config.yaml
n_layer: 10
router_bias: true
tie_embeddings: true
optimizer: "muon_variant"
Below are experts of layer 5 (counted from 0) of a mixture-of-experts language model. Rows are named router (the router's row for the expert), up (a neuron's input weights, with its number), down (a neuron's output weights, with its number) and show model dimensions 96-191. Each number is 128 + 32 x the weight over its row's rms, rounded and kept within 0 to 255.
After each expert's rows: a language model's description of what the expert responds to. This comes from a sample of Wikipedia text that the model never trained on.

# expert 26
router [157 113 159 195  69 152 216 128 159 110 125 157 129 151 108 108 147 139 101  85 124 110 127  91 146  98 104 133 116 127 110 124  95 184  87 143  94 141 125 151 104 195  66 146 163 108 100 160 174 128 110 133 172 110 172 158 137 107 132 119 200 189 121 141 133 115 105 160  71 161 135 131 173 108 142  92 214  97 115 103 119 154 120 114 145  92 125 151 147 132 163 113 102 156  93 132]
up0 [ 90  86 200  85  81 151 143 125 183 117 167 161 158 166 123  96  87 134  90 126 133 190  74 111  33 102 123 130 155 131 149 176  93 167 112 159 143  74 154 189  68 146 112 131 144 100 156 108 107 105 146 112  96 106 167 120 149 115 120 119 134  51 187 115 102 119 121 137 123 128 111 133 112 100 148 144 127 116 121 146 155 128 142 132 153 163 142 104 132 157  75 127 172 119 202 182]
down0 [ 98 163  96 185 200 190  99 130 174 156 193  85 136 113 147 142 170 115 107  96 125 142 127 175 157 150  79  50 185 164  91 100 126 175 105  88 179 100 118 101 129 112 139 135 106 164 143  81 158 118 131 159 155 153 164 139 112 165 138 128 211 115  88 137 152 107 133  87 102 174  77 108 172 149  95 185  63 189  93 131 121 129  97 116 111 103 133 175 141 153  93  58 129  71 107 131]
up1 [164 151  85 152 157 153  86  93 100 109 145 183 107 106  87  42 150 152 132  43 103 149 125 179 151 187 104 149 138 120  97 104 122 101 108 118 147 100 148 151 184 142 103 128 125 119 185 106 181 117 136 135  90  89 188 134 121 104 110 152 168 107 147  74 131 131 140 106  59  96 139 136 158  90 102  98 119 139  70 172 114 116 131 146 152 121 156 104 152 123  70 142 129 132 153 111]
down1 [114 139 102  86 110 162  99 164 137 182 166 104 123 166 152  69 116 107 135  74 162  61 141 118 114 117 150 162 129 150  95  95 130  93 128 108 163  81 130 151 126  75 115 202 125  70  83 149 123 117 106 131 129  84 166 137 105  83 144 153  83 165 119 152 147 129 157 170 154 149 164  83  57 157  78  71 156  70 121 146 109 120 140 167 128 126 222 106 153  97 129 149 182 114 182 135]
up2 [150  92 157 125  70 101 152 125 135 118 149 113 108 130 111  69 114 127 145 159 134 160 159 126 188 148 156 147 166  85 126 124 128 132 144  95 224 169 138 111  34 131 104 129 126 169 141 148  99  87 120 137 156 175 140 150 135 129  74 115  90 121 127  52  79 127 123 111 198  70 143 120 103 143 180  99 141 161 110 142 153 173 123 184 162 117  64 123  60 175 141 137 194 141 112 129]
down2 [212 147  83 177 173 203  87  97 157 138 161 171 107 125 172 187 149 125 112  99 125  62 135  79 143  69 104  99 147 133 115 155 142 162 167 185 103  93 172 167 119 127 135 129 121 142 132  97 145 139 144  91 138  90 123 115 183 130 130  86 147 137 103 154 165 156 142 156 153  80 153 167 101 118 112 143 142 104  84 143 134 128  81 101  93 122 170 137  79  96 123 100 115 100 136  86]
up3 [134 179 191  72  95 138 155  59 120 166 136 110 160 120 131 120  78  82 209  93 114 145 172 109 171 118 131 100  85 130 138 190 131  95  80 111 128 119 106 138  99 157 113 131 132 126 151  82 128 184 111 134 189 129 149  91  82  81 142  89 129  81 185 112  97 125  86 154 129 190 145 187  72 120  87 138 123 130 165 137 158 159 130 117  88  39  83 160 126 164  96 113 107 120 124 114]
down3 [162 147 106 146 161 108 114 157 157 152  89 105 149 116 104 140 144 111 112 157  85 102 108  68 113 226 181 130 140 110 106  89  89 105 163 132 104 215 128  91 124 146  91  74 148 118 125 156 161  81 130 130 133 131 136 183  86 113  65 110 165 108  91 168 157 152 197  69 110 145  66 131 104 100 145  71 144 137 135  81  78 173 150 143 174 171 125 112 176 121 154 100 109 146 140 125]
What it handles: Word-final suffixes closing nouns, mostly plural s, plus es, ies, ment, ities, ness, ations, as in improvements, diseases, impeachment.

# expert 63
router [103 106 179 164 168 106 153  72 166 101 115 130 144  82 121  79 135 166 136  76 136 129 118  94 159 163 184 123 134  97 108 123  95  79 117 124  88 131 146 135 156 139  95 122 157 138  97 124  53 156 107  85 166 102  99 104 155  71  73 132 134 112 114  94 124 119 158  99 132 198 138 179  94  80 144 168 135 157 160  97 156 148 137 147 125 132  90  97 129 135 123 127  79 109 113  97]
up0 [111 149 144 103 136 105 124 137 102 127 128 125 127  75 173 109 132 136 102  67 155  84 168 139 106 137 164 162  77 136 124 124 156 117 101 127  91 113 170 165  77 127 160  93  79  55 142 161  97 124  79 100 145 140 151 164 176 106 133 152 169 128 161 136 183 127 174 171 114 132 149 139 140 111 176 117 137 133 130 109  81 127 147 101 101 181 176 152 111 157 175 158 139 119 134 105]
down0 [ 95  99 120  55 102 117 121 149  60 131 110  97  77 123 195 126 111 103 130  99 187 108 131 171 124 119 169 128 150 132 125 110 127 126  91 115 143 175  64 115 139 142 143 174 123 154 131 139 141 158 164 155 107 103 150 110 143 116 119  97 139 186 165 150 168 121 154 124 142  85 128 179 100  63 223  93 120 154 104 160 144 110 114 152 214 124 147 169  90 126 100 145 153 123  78 156]
up1 [147  53 197  60 173 175 109  66 185 155 146  62 126  78 172  93  95 123 139 152 130 121  94 113 127 115 103 117 151 153 176 129  95 108 112  72 117 105 132  56  79  98 162  98 137  99 111 134  81 135 135 152 133 128 151 118 124 120 102 171 123  93 136 124  65  91 149  37 148 105 141 154 136 127 121 121 152 180 167 120 152 196  84 143 156 162 131 188  79 141 135  91  70  98 152 150]
down1 [ 75 138 150 139 113 101 164 137 152 155 143 133 152  95 104 106 203 151 141 137 138 138  63 103 142 190 113 136  74  91 133  64  96 155 147 134 152 123 151 168 142 160 150 107  99 119 102  99 142  91 140 176 122 150 133 122 143 106 127 118 122 133  79 151 164 141 123 186  47 108 120 116 153 131  95  84 103  89 133 161 137 108 115 127  74  88  65 152  95  91 123 173 138 106 132 155]
up2 [ 99 120 146 183 171 112  90 166 129 141  43 149 111 129 117 114 111 146 142  99 151 133 137 108  92 152 158 105 152  96 113 129 154 146 128 106 108 161 207 173 118 135 107 105  87 138 120 120 105 111 113  90 151 113 116  88 163 122 142 173 129 244 104  42 112 127 123 132 110  95 145  92 181  88 165 136 119 102 116 117 165 133 122 177 126 150  61  64 142 140 135  78 170 112 153 116]
down2 [116 146 112 128  61  59  82 137 103 129 176 130 132 147 150 189  93  76 143 142 156 136 119  85 131 122  98 138 104 138 119  96 105 149 194 184 139 163 177 154  98 132 181 114 146 106 107 132 121 141 141  84 109 157 102  98 103 107 117 153 159 181 118  66  83 107 182 107 118 151 127  82 115 135 158 115 118 180  56 169  93 133 130 157 163 146 107 125 141 110 115 126  80 155  91 141]
up3 [110 165 138 104 165 116 143  86 125 149 153 143  88 126 113  70 120 114 154  86 100 103 110  99 182  95 102 137 126 132 100 173 140 134 170  30 136 119 105 117 189 142  43 110 188  75 169 138 153 145 123 138 144 173  99 123 154 115 152 123 122 106 105 172 131 170 145 138 129 166 208 146 163 124 122 150 151 159 171 135 119 147 114 150 138 154 117  96 115  95 132  94 133 160 113 173]
down3 [114 189 109  84 146 122 138 104 128  99 134 140 135  84 117 126  90 177 134 214 172 126 141 108 128 145  73 136 106 104 168 191 125  91 140 126 122 137 133  96 130  70 100  75 217 101 117 157 113 102 127 122 112 140 115 107  91  53 117 156 100 154 137 131 145 137 107 165  69  98 114 115 121 162 122 138 135 140 149 131  54 135 132 143 138 131 103  95  84  98  94 132 115 154 171 147]
What it handles: Word-initial pieces con, pro, pa, de, ex following commas or articles, plus Note in parenthetical notes and sq mi, LaTeX subscripts.

# expert 23
router [135 107 125 184 132  84 118 143 148 110 129 145 127  87 148 129 113 206 151 137  96  76 111  96 156 177 168  54 134 174  90 194 127 105 124 118 146 121 159 104 162 127 141 118 108 118 166 149 148  86 151  98 157  58 126 183  91  62  86  95 163 134 112 174 114 106  93 143 105 183 114 140 131 173 140 121 123 200 174 158 224 182 131 130 146 143 119  82 128  87 109 122  81  54  99 179]
up0 [ 71 141  80 154 137  96 107 139 152 158 125  99 151 137  79 139  89 134 127 157  75 156 116 157 120 198 149 114 140 112 108 142 106 146 160 127 122 110 123 167 124 107 113 129 125 132 177 130  85 114 103 115 131 131  87 172 120 130  68 109 215 137 114 107 162 138 151 113 163 145  78 101 124  63  99 115 118 131 129  86 178 162 132 127 125 155 121 172 123  79  59 117  59 114 149 152]
down0 [110 154 138 163 149 113 146 175  76 114 125 153 125 152 112 153 119  94 124  97 167  87 161 141 128 184 136 132  71 130 145 156 193 130  96 106 115 178 101 169 172 182 168 133 114 100 171  98  40 168 149 111  73 152 150 161 191 181 182  96 131  84 166 109 210 115 164 139 115 120  98 137 109 177 108 180  98 157 141 134  80  51 157 107 135 120  97  85 118 102  76 144  73 147  85 108]
up1 [125  84 147 140 183 133  89  60 121 115 174 151 127  66 115 131 196 108 124 108 219 130 121 159 138  78 106 182 134  94 129 145 130 102 120 141 161  84 112 151 128 164 104 159 123 136 120 171 173 157 127 116 130  91 147 121 104 130 180 128 137 136 132 145 111 129 131  95 147 142 108 170 129 138  83  91 151 141 112 115 124 143 147 109 148 104 183  96 155 126 152 126 143 113  69 161]
down1 [114 136 141 132 173 202  62 144 129 192 127 118 133  74  91 132 121 118 152 162 120 153  87 171 111 135 101 138  78  89  95 124 101 105 191 166  63 113 144 128 164  91 141 111 111 134  98 110 123 132  92 120 159 115 168 155 102 105 144 208 159 107 155 131 123 149 147 130 129 117  74 117 120 120 157  95 174 197 108 122 181 105 141 187 150 101 108  88 150 108 145 148 128 137 153 148]
up2 [136 129 153 131 132 152 125 125 100 110  77 149  96  87 114 136 100 138 115 166 213 148 125 121 108 122 132 102  74 109 152 107 105 149  90 109  80 109 115 125 137 109 127 121 149  80 158 173  84 121 137 164 173 143 185 151  90  83 114 179 154 191  95 100 173 126 132 150 122  94  90 142 144 130 100 105  97 103 104 140 132 123 216 178 112 163  97 191 138 132 156  76 118  88  99  96]
down2 [131 128 125 178  74 131 156 162  36 116  84 120  85 195 147  84 149  92 111 115 104 148  93 124 119 117 144 170  98 123 156 122 109 141  81 150 134 143 144  80 115 129  88 149 128 143 129 162 151 203 114 115 149  58 118 105  89 139 117  84 128  98 136 108 170 139 124 132 129 147 145 160 145  86 130  91  85 100 138  97 123 178  87  83 139 133 173 143 152  93 221 117  83  90 121 115]
up3 [151 156 121 179  85  54 133 183 141 169  98 145 140  78  89 119 141 194 101 127  85 135 154 135 148 131 161 143 136 141 137 168  85  87  86 100 201 104 140 163 154 144 107 111 138 134 121  82 121 142  95 120  95 126 157 124  84  96 145 129 166 110 105 191 163 189 151 129  81 128 189 114  99 113 186 168  95  87 131  95 146 141 138 161 167 121 139  94 109 145 157 116  85 112 120 172]
down3 [127 142 175 108 127 123 153 136 120  82 133 151 110 104 117  80  97 168  85 114 120 139 148 106 121 123  90 160 174  89  95 188 113 132 143 112 124 143 143 179  89 161 139  81 161 132 129  85 160 180 146 145 129 147 107 137 164 146 138 144 136 168 142 128 123 147  59 167 171  97 161 158 126  94 142 100 151 204  76  88 149  76  88  99  94  80  87 148 115 134 120 106 164 114 105  66]
What it handles: Second syllable pieces right after a word's opening letters, especially ul, op, mi, im, as in sched-ul-ed, manip-ul-ator, sub-op-timal.

# expert 10
router [195  97 123  96  66 134 166 123 121 119 197 190 140 128 109 148 124 160 154  76 126 147 133  94 120 123 166  83  95  87 175 119  53  77 124 146 140 117 154  70 134 127 104 183 180 138 147 115 103 102 145  73 195 148 115 158 138 111 102  89 150 159  78 114 101 102  82 163 142 117 153 103 145 114 172 155 134 158 188 142 128 112 182 129 113 112 117 162 107 101 126 115 124  86 109  51]
up0 [125  79 117 153  88 151 147 159 135 158 182 187 154 164 107 102  70 139 220 135 126 141  61 103  69 144 112 159 113 114 150 141 168 143 126  93 104 121 138 168 107 133 125 134 105  58 132 131 109  50 116  97 169 180  82 180 126 119 102 153 135 155 100 154 122 105 100 118 115 149 127  98 147  88  98 174 126 164 142 136 173  74 150 113 162 136  90 136 114  69 102  75 138 134 140  62]
down0 [ 86 148  84 149  94 137  79 117 129 120 163 109 121 150 175 169  95  88 136 120 169 199 178 126 160 195 178  98 205 128 124  96 117 180 151 122 154 142 141 123 166  80 116 149 137  93 158 126  81 145 141 127 149 102 142 112 123 127 133 159 157  88 143 104 127 166 173 138 115 104 133 111 202 131  95 116 118 113 123  84 164 102 136 165 108 167 156 133 188 150  97 139 167 127 207 140]
up1 [141 101 143 102 150 129 115 142 173 190 163 205 162 157 181  88  52 156 117 148 118 123 147 120 116 122 122 138 121  49 185 126  70 171 118 117  99 199 127 103  76 137  86 162 132 155 151 108 124 117  95 130 125 112 150 145 108 154 161 145 171  98 111 169  76 160 142 118 124 155 186 135 110 134 119 132 116  69 128 126 152 111 174  87 140 153 168 164  86 148 122 129 157 115  99  75]
down1 [157 138 124 113 119 148  90  89  99 119 107 121 129 178 187 175 142 132 163 125 112 139 176 121 140 118 201  89 132  89 115  42  90  57 112 137 125 110 107 185  75 134  98 111 131  55 124 145 120 115 178 151 151 136 132 102 174 149 170 182 111 145 161 134 126 117  92 112  90 125 125 130  97 127 168 104 150 116 126 156  99 115 153 119 137  98 129 130 134 132 105  66  90 164  81 173]
up2 [127 149 122 210 100 138 165 178  57 125 127 119 191 158 141 104 159 159 114 140 132 131 154 125  87 134 111  98 107  98 115 161  69  91 153 168 137 108 102 121 104 184 128 154 138 134 129  93 123 157  78 159  88  75 177  69 128 137 156 150 108 102 103 117  82 101 151 136  57 119 148 104 115 124 106 155 168 105 139  98 193  82 168 136 133 111 110 159 177 132  85 121 154 166 154 129]
down2 [ 90  85 223 179 167 114 145  99 117 169 130 133 101 191 138 139 172 127  82 164 171 119 116 104 159 140 123  92  58 124 118 143 169  93 154  94  75 178 116 184 149 146 168 103 132 152 132 160 165 165 102 130 116 135 101 140  94 154 111 126 101 102  88  90 100 112 126  88 134 131 161 153 119 150 103 134 166 137  82 137  61 115 124 101 177 121 168 130 200  94 133 112 174 109 195 106]
up3 [126 213 171 125 119 133 111  93  43  64 145  97 152 108  71  78 143 210  89 146 158 104  70 153  88 181 106 112 148 103 113 100 113 142  99 166 164 181 102 107 187 138 116 181 164 149 139 110 168 140 131 112 150 109 127 126 107 141  56  95  85 108 113 138 133 139 103 177 170  92 141 164 134 137 136 156 147 141 156 167 138 126 116 200 104 158 144 134 126 108 154 143  85 130 118  70]
down3 [121  89 128 191 148 127  93 104 159 157 129  90  92 189 106 155 138 117  68 155  85 141  91 106 156 121 197 165 148  99  57  67 174 134 202 148 187  43 129 164 162 139 108 161 122 115 159 123 146 183 164 106 149 111 175 138 128 118 115 126 108  95 113 171 101 156 125 122 174  71 194 103 148 157 117  97 109 144  86 146 117 126  88 162 139 109 109  97 149 112 140 156 114 107 144 115]
What it handles: Short first pieces of lowercase words, mostly nouns, such as tr(ee), p(rices), gon(ad)s, re(al); also the brace after LaTeX \begin.

# expert 3
router [171  80 128 141  83 120 127 131 142 139 100 143 167  93 138  79  88 175 119 131 111 168  58 119 143 168 113 124 119  73 139 146  55  72 115 107 117 108 131 129 108 128 190 138 172 183 115 123 134 104 107 144 209  68 126 100 119 158 121 106 189 171 141  61 118 109 123 111  96 145 196 128 152  95 193 130 171 126 190 114 119 193 120 159 151 114 171  88 130 127 116  92  92  96  76 123]
up0 [215 173 161 135  90 120 126 138 136  54 135 154 124 154 142 104  97  82 173 106 104 173  90  93  99 120 131 123 171 104 151  86 100 108  75 125 136 113 112 113 114 178 188 136 145 131 119 148 156  91 127 105 121  86 178 193 118 107 217 108 110 126 183  88  65  92  97 131 159 163  80 152 136 140 159 119 155  96  85 138 140 152 189 124 132 130 135 218  71 120 148 172 102 111 146  92]
down0 [115 112 109 130 121 113 138 128 179 161 135  70 181 118 123  98 156 149  38 115 114  99 158 101 135 148  73 129 139  77 136 142 114 100 148  69 131 124 152 134 178 105 153 135  75 151 117 107 141 147 118 181 178 102 113  52 104 176 162 159 168  96  76 114  85 153 157 160 148 130 191 161 155 111 188 201 135 144 116  77 170  91 145 175  75 109  87  73 174 172  91 105 181 131 141 134]
up1 [152  95 130 147 153 122 119 187  50 185  88 135 108 186 178 142 105 137 146 130 160 115  99 175 149 118  81 139 119 178 160 186 161  91 119 126 138  75 158 120  42 128 141 144 162 134  70 101 139 150 141 180 127 128 111 118 209  86 127 123  62 116 113 134 166  74  78 114  76 149 163 187 115 123 109  83 108 134  87 121 137 168 108 161 111 115 138  90 121  76 147  89 111 164 141  99]
down1 [147 180  80 156 123 134  90 122 154  84 148 151 112 190  87  84 119 144 149  45  85  81 108 115 105  74  91 145 141 125  79 127  93 116  93 131 139 183 171 105 143 111 120 134 158 111 105 169 150 113 161 100 168 142 165 141 104 165 151 159  78 124 152 141 134 119 126  76 149 117 152 124 144 180 104 107 139 163 111 119  87 163 166 163 138 155 117 136 143 118 109 105  84 101 104 136]
up2 [ 97 126 168  83 104 108 116 140  96  90 134 148 155  69 150 127 132 149 149 108 146 162 114 192 125  86 135 138 149 144 126 159  79 126 101 165 130 103 157 131 113 145 152 126 127 117 108 161 122  74  41 136 113 146 145 160 140 123  90 121 109 164  89  87 164 123 150 114 117 111 120 134 153 155 181 160 134 128 164 155 191 160 197 212 164 135  90 142 147 122 152 174 138 109 169 107]
down2 [137  59 136 153 175 164  74 122 166 119 148 142  91 115 188 141 131 173 100  96 114 122 150 136 110  96 135 120 193 132 129 144  78 150 124 117 155 107 206  98 141 161 146  37 136 153 163 173 155 147 113  43 131 133 180 151 206 180  67 155 203 138 162 124 128 126 115 162 116 161 144 142 129 121 127 109  87  92 187  97 128 145 132  82  75 152 101 106 142 154 145 133  90 141 131 119]
up3 [165  79 138  98 104 123 128 144  91 112 167 109 167  93 137 127 148 176 117 126 156 164 125  85 116 191 143  92 112  99 168 221 109  70 158 114 101 116 177  66 134 137  76 150 160 109 134 111  82  94  83 163 115 104 126  94 195 159 143  67 124 176 142  93 157 128 108 100  75 154 119 146 130 129 197 115 134 147 136 134 112 139 143  79 191 137 126  81 119 131  75 103 132 160 112 112]
down3 [ 96 162 109 148 169 150  72 126 152 103  90 161 211  70 149 151 110  66 144 182 108 150 115 128 133 121 121 132 151 135 185  98 121 127 117 131 143 109 115  97 114  89 164  82 126 115  94 128 126 113  85 157 112  70 114 156 148 110 102 143 133 142 104 120 198 161 141 190 157 115 155 161 125 141 116 124 133  91  86 117 179 124 145 155  49 140 141 176 125 143 153  50 129 139 101 103]
What it handles: Word-initial prefix pieces like re, con, dis, inter, trans, un, plus inner pieces such as op-port-unities, re-fer, Admin-ist-rative.

# expert 51
router [167 141 146 195 126 207 117 123 148 141 140 119 142  36 163  88 128 153 124 148  67 178 127 132 135  68 148 196 125 104  64 138 129 136 121  91 144 108 183 131 105 132 122  51 136 146 103  89 206  70  96 164 130 109 145 141 110 169 125 137 140 151 120  85 189 111 101  89 131 178 150  90 129 148 111 123 119 175 149 103 184 118 128  96 169 174  89 153  87  80  75 103  73 106  94 119]
up0 [ 95 135 137 141 112 137 131 147 140 104 131 135 185 137 164 125  99 145 143 117 123  87  70 154 126 155 120 124  91 137 109 122 151  94 133 157 129 127 121 125  88  92  98 107 113 106 112 181 172 167 120 121 111  91 117 113 127 108 166  65 158  89 120 133 116  83  71 117 175 132 148 128 150 101 101  98  69 144 110  85 140 140 144 147 121 133 163 105 138  99  98 170 157 147  94 170]
down0 [137 100  93 129 188 148 189 140 138 158  71  87 162 150 134 169 122 104 146 106 142 143  88 135 100 181 121  93  88 128 195 139 135 168 108 148 205  94  60 146 125 153 136  71 127 112 138 136 129 138  66 165 137  86 117 123 136 104  83 154 153  88 101 137 191 158 165 144  89 127 145 153 135 119 194  95 131 161 118 132  92 147 181 152 103  75 120 143 154 138 135 178  80 176  80 147]
up1 [117 156 120 136 153 162 136 114  98 114 109  72  98 113 124 136  77 172  97 156 130  93 154 195 138  91  80 109 151  75 156 143 133 110 103 149 154 154  69  70 144 166 152 123  72 173 190 134 132 137  95 138 184 123  76 175  88 133 121 144 173 161 141 155 138 141  66 146 115 138 131 127 110 184 115  98 124 137  72 107 148 130 174 162 124 136 119 139 135 138 161  88 145 146 162 132]
down1 [138 104  76 133 121 163 148 123 153 106 160 157 108 160 135 115  89  84 171 146  69 120 186 127 122 127 140 163 149 131 171 121  94  93 117 159 134 130 125 131 152  82 133  41 110 141 137 122  84 101  80  77 187 141  93 105 120 148 129 114  86 129 154 197  71  71 117 112  86  95 119 146 121  99 157 170 182 115 163 115 105 152 116 117 138 126 117 167 113 133 111 129 125 102 109  94]
up2 [ 96 136 166 205 116 162 134 190 108 160 127  52 109  69  88 101 149 167 163  70  82  96 144 205 103 124 145 108 108 159 132 170 136  90 147  66 139 132 117 115 172 153 126 111 113  56 120 125 128 177 195 169 150 182 153 111  98 128 146 138 123 173  84 144 147 137 162 127 105 183 123 110 123 216  84 176 169 149 163  83 140  90 103  83 120 185  97  97 128 124 111  77 140 128 203 144]
down2 [ 78 106 133  94 160 107 105 154 158  97  94 116 145  81 100 149 117 112  94 139 114 102  92 119 100 147 129 119 144 128 126  96  99  87 143 128 139  99  16  83 166 126 171 174 106 145  75 146 186  88 114  94 160 135 125 169 164 165 114 119  67 137 168  98  46 139 116  53 177 188 145  86 135 118  76 118  72 162  96 131 102 128 133 199 152 112 145 146 102 184 126 149 142 193 143 143]
up3 [128 141 167 150 152 112 110 143  92 166 114  98  86  56 138  74 108 113  64 126 131  84 115 156 149 104 128  93 120 133 198 104 146 129  43 121 160 186 137 170 112 107 121 101 109 153 109 170 135 177 138 177 103 208 167 149 126 123 121 124 113 133 156  90  36 127 134 123 161 141 161  96 162 165 124 107 136 110 113 122 168 130 109 151 130 169 148  98 129 122 150 177 130 117 129  85]
down3 [126 192  98 148  80 114 129 145 135 146 134 115 131 103 111 156 107 115 140 140 135 155  83 163 153 151 106 156 169  97 129 199 105 137  97 106  68 166 173 156 121 121 130  86 140 104 124 167 115  86 131 168 177 127  31 103  74 115 193 161 177 131 126 128 133 138 111 150 106 141 143 129 147  92  94 139 136 167  86 172 123 124  99 166 118 101  76 137 133 124 140  79  85  95 122 154]
What it handles: Inner pieces ic, po, hi, ip inside words like jud-ic-ial, cor-po-rate, W-hi-le, plus single digits in numbers and tables.

# expert 8
router [160 123 157 140 100 140 191 152  97 114 125 126  60  77 158 130 130 141 141 132  86 123 135 111 135 139 106 150 135  81  61 193 126 143 127 146  92 118 135 136 126 150  96 144 156 128 108 104  97 140 145 110 130 126 109 167 111  90 133  67 153 146 134 139 176 113  97  74 123 102 181 105 150 137 172 167 124 123 187 155 155 110 176  97 147 102 122 108 136  84  80 109 116  85  80  80]
up0 [ 85 112 165 179 142  95 164 164 140 133 124 132 148 102 110  90 118 116 161 116 144  96 123  51 161 111 141 183 157 131 105 104 122 132 113 100 177 126 122 132 169 194 130 171 128 199 100 115 156 164 153 148  92 161 136 108  88 100 118  34 122 116 164 189 120 133 107 112 152 110 128 142 143 207 167  98 117 120 161 150 110 204 133  91 159  85 177  98 139 143 100  98 122  95  94  92]
down0 [168  62 133  98  81 187 103 159 113 103 134 151  89 178 132 137 140 157 116 146 147 137 105 147 146  91 136 212 158 119 122 112  73 134 142 155 153  92  75 148 120 150 112 124  81 115  65 197  91 186 152 130 121 152 140 119 101  98 113 121  44 165 106 123  84 161 152  88 163  83  96 100 151 110 156 136 111 132 107 124 143 147 145 239 137 100 143 170 146 151 117 124 167 154  40 171]
up1 [157  76  86 173  98 128 103 132  93  99  85 180 139 138 124 139 108 178 120 102  97 160 107 141 132 133 148 139  93 167 132 138 131  90 163 134  99  33 189 143 128 122 176 139 152 144 104 140  81  69 176 153 173 134 118 182 151 140 127 112 111 122 152 164 129 147  33 133 115 130 155 122 105  51  77 129 133 127 170 122 144  83 111 162 107  88 163 159 200 148 114 109  97 120 122 155]
down1 [185 125 131 142 112 135 134 101 149 140 133  86  99 154  95 107 218 121  78 104  89 207 144 200  95  93  61 122  75 140 143 118 115  97 134 121 141 180 160 131  95 173 101  91 126 107 189 167  86 144 168 125 164 138 126 134 125 103 128 115 172 103  95 106 194 205  88 104 134 114  88 140 107 114 146 141 154  87 116 125 124 116 116 144 124 140 126 106  87 103 164  81 104  73 140 157]
up2 [178 119 112 166 100 164 180 106 148  73 127 107 117 178 163 122  57 130 115 129  93 147  92 128  67 162 159 104 140 105 136 152  87 176 107 137 179 118 133 113  63 146 116 163 113 106 144  97 188 141 126 142  99  82 130 153 150 138 145  97 123 154 138 149 124  96 101 149  94 198 170 164 133 143 133  99 139 135 151 149 120 202 164 109 131 100 125 112  83 126 147 127 225 135  87 167]
down2 [113 123 132 138 107 118 156 127 142 163  67  28 143 124 150  89 124 148 188 118 147 151  98 139 183 141 129 150  74 123 149 156 134 107 147 162 139 127 135 150 149 133 138  98  99 117  86 132 159  94 129 172 139 205 105 112  86 101 137  98 123 126 122  75  65 121 101 119 130 154  48 121 117 130 147 182 114 148  65 105 150  65 108 113 167 107 172 115  92 118  67 108 104 163 191 115]
up3 [133 145  83 145 125 121 159 173 133 105 127 210 148 157 100 141  94 179 176  94 196 144 100 140 113  98 104 133 112 195 117 186 117 109 100 133  82 170 143  48  47 150 116 122 141 124  96 152 121 125 182 135 101 143 151 131 159 129 142 111 125 154 126 122 121 170 144 141 112 141 182 111 128 161 129 116 118 146 183 121 197 117  99 121 190 127 110 147 155 158 147 100 122 129  83  88]
down3 [109 113 129 136 134 166 141 149 175 106 126  90 154 121 101 175 196 160  41 137 179 102 111 177 137 129 190  93 137 109 132  62 182 138 126 174 153 159 161  87 154 134  98  98 145 128  92  99 125  83 118 117 150 132 113 105 168 117 108 165 111 138 126 153 135 125 138  88 109  96 127 128 162 145 141 151 108 122  79 129  77 169 132 122 148  51  53 101 164 103 177 185 171 107 150 149]
What it handles: Numeric tokens in tables, dates and statistics, especially the century part 19 or 20 of years, as in 1994, 2019, 27.3.

# expert 48
router [150 145  72 185  90  48 128  92  87 119 103 131 130 177 138 114 145  98  94  95 112 135 143  68 157 135 192 136  81 146 123 137 131 122  70 171 152  89 181 100 120 146  96  91 145 119 109 154 115 177 124 138 162 140 150 184 148 151 152 103 152 147 133 107 139  70 136 114 113 117 102 140 158 112 101 107 164  60 246 107 162 144 148 132 168 192  92 146 121 123  93  97 197 166  90 115]
up0 [139 159 134 147 150 124 119 182 161 161 144 111 176 141 141 123 115 146 117  41 149 140 122 114 105 100 167  80 181 110 155 104 145 148 139 189 154 138 154 117 139 118 136 126 171 147 124 189 154 147 120 131 183 114 163  99  98 148 126 123 116  73  68 129 177 117 135 132 119 138 146 155 140 161  84 125  77 145  89 150 170 135 132  78 109 121 116 154  93 157  99 125 122 155 103 129]
down0 [185 179 114 155 126 111 133 132 163 147 165 128  99 126  96 150 135 192 166  95  99 129 120 149 157 133 139 153 134 181  90 124 113 172 168  90 149  76 139 195 127 155 103 175 101 149 100 102 172 139  34 167 122 170 175  84 160 102  69 127 146 147 152 142 138 123 129 254 149 111 141 156 136 161 179 153 116 102 109  98 111 135 141 101 110 118  94 124 108 119 132 153 119  96 108 120]
up1 [130 120 104 107  90 117 107 168  85 180 108 195 148 113 111  96  70 142 161 106 105 142 118 109 154  72 155 158 144 129 169 117  74  96  88  85 101  42 149 159 147 130 113 130 128 149 174 113 180 117  72 158  97 117 129 138 139 144  84 168 130 136 196  96 149 147  97  92 160 151 150 145 172  90 183 129 175 120  86  81  79 122 116 167 141 112 101 114 152  75 121 133 142  70 128 124]
down1 [127 141  88  85 101  67 133 109 128 196 159 117 163 120 123 171 135 219 124  78 180 132 119 166  82  81 158 150  98  58 147 149 164 158  75 120  94  84 175 109  99 153 145 142 153  75 161  86  97 158  98 151 114 124  90 138 131 167 119 122 135 144 157 104 168 116 124 130 171  96 153 119 142  71 156 135 154 151 111 114 140 127 115  66 119 128 165 103 187 162 152 169 177 172  96 109]
up2 [144 110  43 131 121 124 110 140  93 149  62 174  95 112 112  63 140 137 180 170 123 134 147 159 125 147 170 153 149 142 105 117 100 119 146 144 107 135  87 166 130 131 126 184 144 135 220  53 126  64  74 168  84 134  68 162 131 145  97 127  82 111 167  81 152  68 164  98 138 119 192 163 171 115  60 135 126 151 116 157 134 142  95 179 141 107 161 132 119  94 106  84 104  98 149 132]
down2 [ 76 159 121 120  83 131 140 125 112 182 147 109 131  57  88 173 137 165 128 158 170 132 104 137 159 168 116 171 132 133  66 133 104 135 121 139 145 192 163 127 158 115 102 138  83 103  92 174 154  94 117  95 138 139 168 106 120 132  93 135 140 145 173  62 142 163 122 103 146 104 193  71  58 160 143 142 123 152 113 144  79  98 148 121 114 109 135 166 105 115  94 116 157 160  69 141]
up3 [110  97 157 141  88 107 131 122  63 131 111 118 124 146 151 141 171 132 160 123 142  95  84 139 111 137  55 138 104 155 142 173  31 171 115 120  87 200  88 143 168 149 152 109 124 156 145 125 107  87 133  93  88 101 110 159 142 112  70 150 125 167 172 157 151 169 130  69 112 136 108 152  75 138 110 139 115 103 141  92 118 193 151 144 122 151 147 136 136 139 123  89 134 139 119 166]
down3 [ 87  87 136 131 193 100 119 107  96 111 157  90 133 162 130 136 154 146 114 148 123 192 117 125 109 111 108 156 115  80 145 131  83 100 142 139 118 157 120 170 146 146 108 128 146 158 124 170 148 117 129 129 116  37 111 105 112 152 218 118 145 104 143 136 101  97 132 150 197  68 128 194 131  92 122 113 126 102 137 119 137  78  62 161 121 148 113  90 108  97 155 170 139 171 103  95]
What it handles: Verb endings -ed and -ing completing verbs in narrative prose (falling, turning, calling, reached, beginning).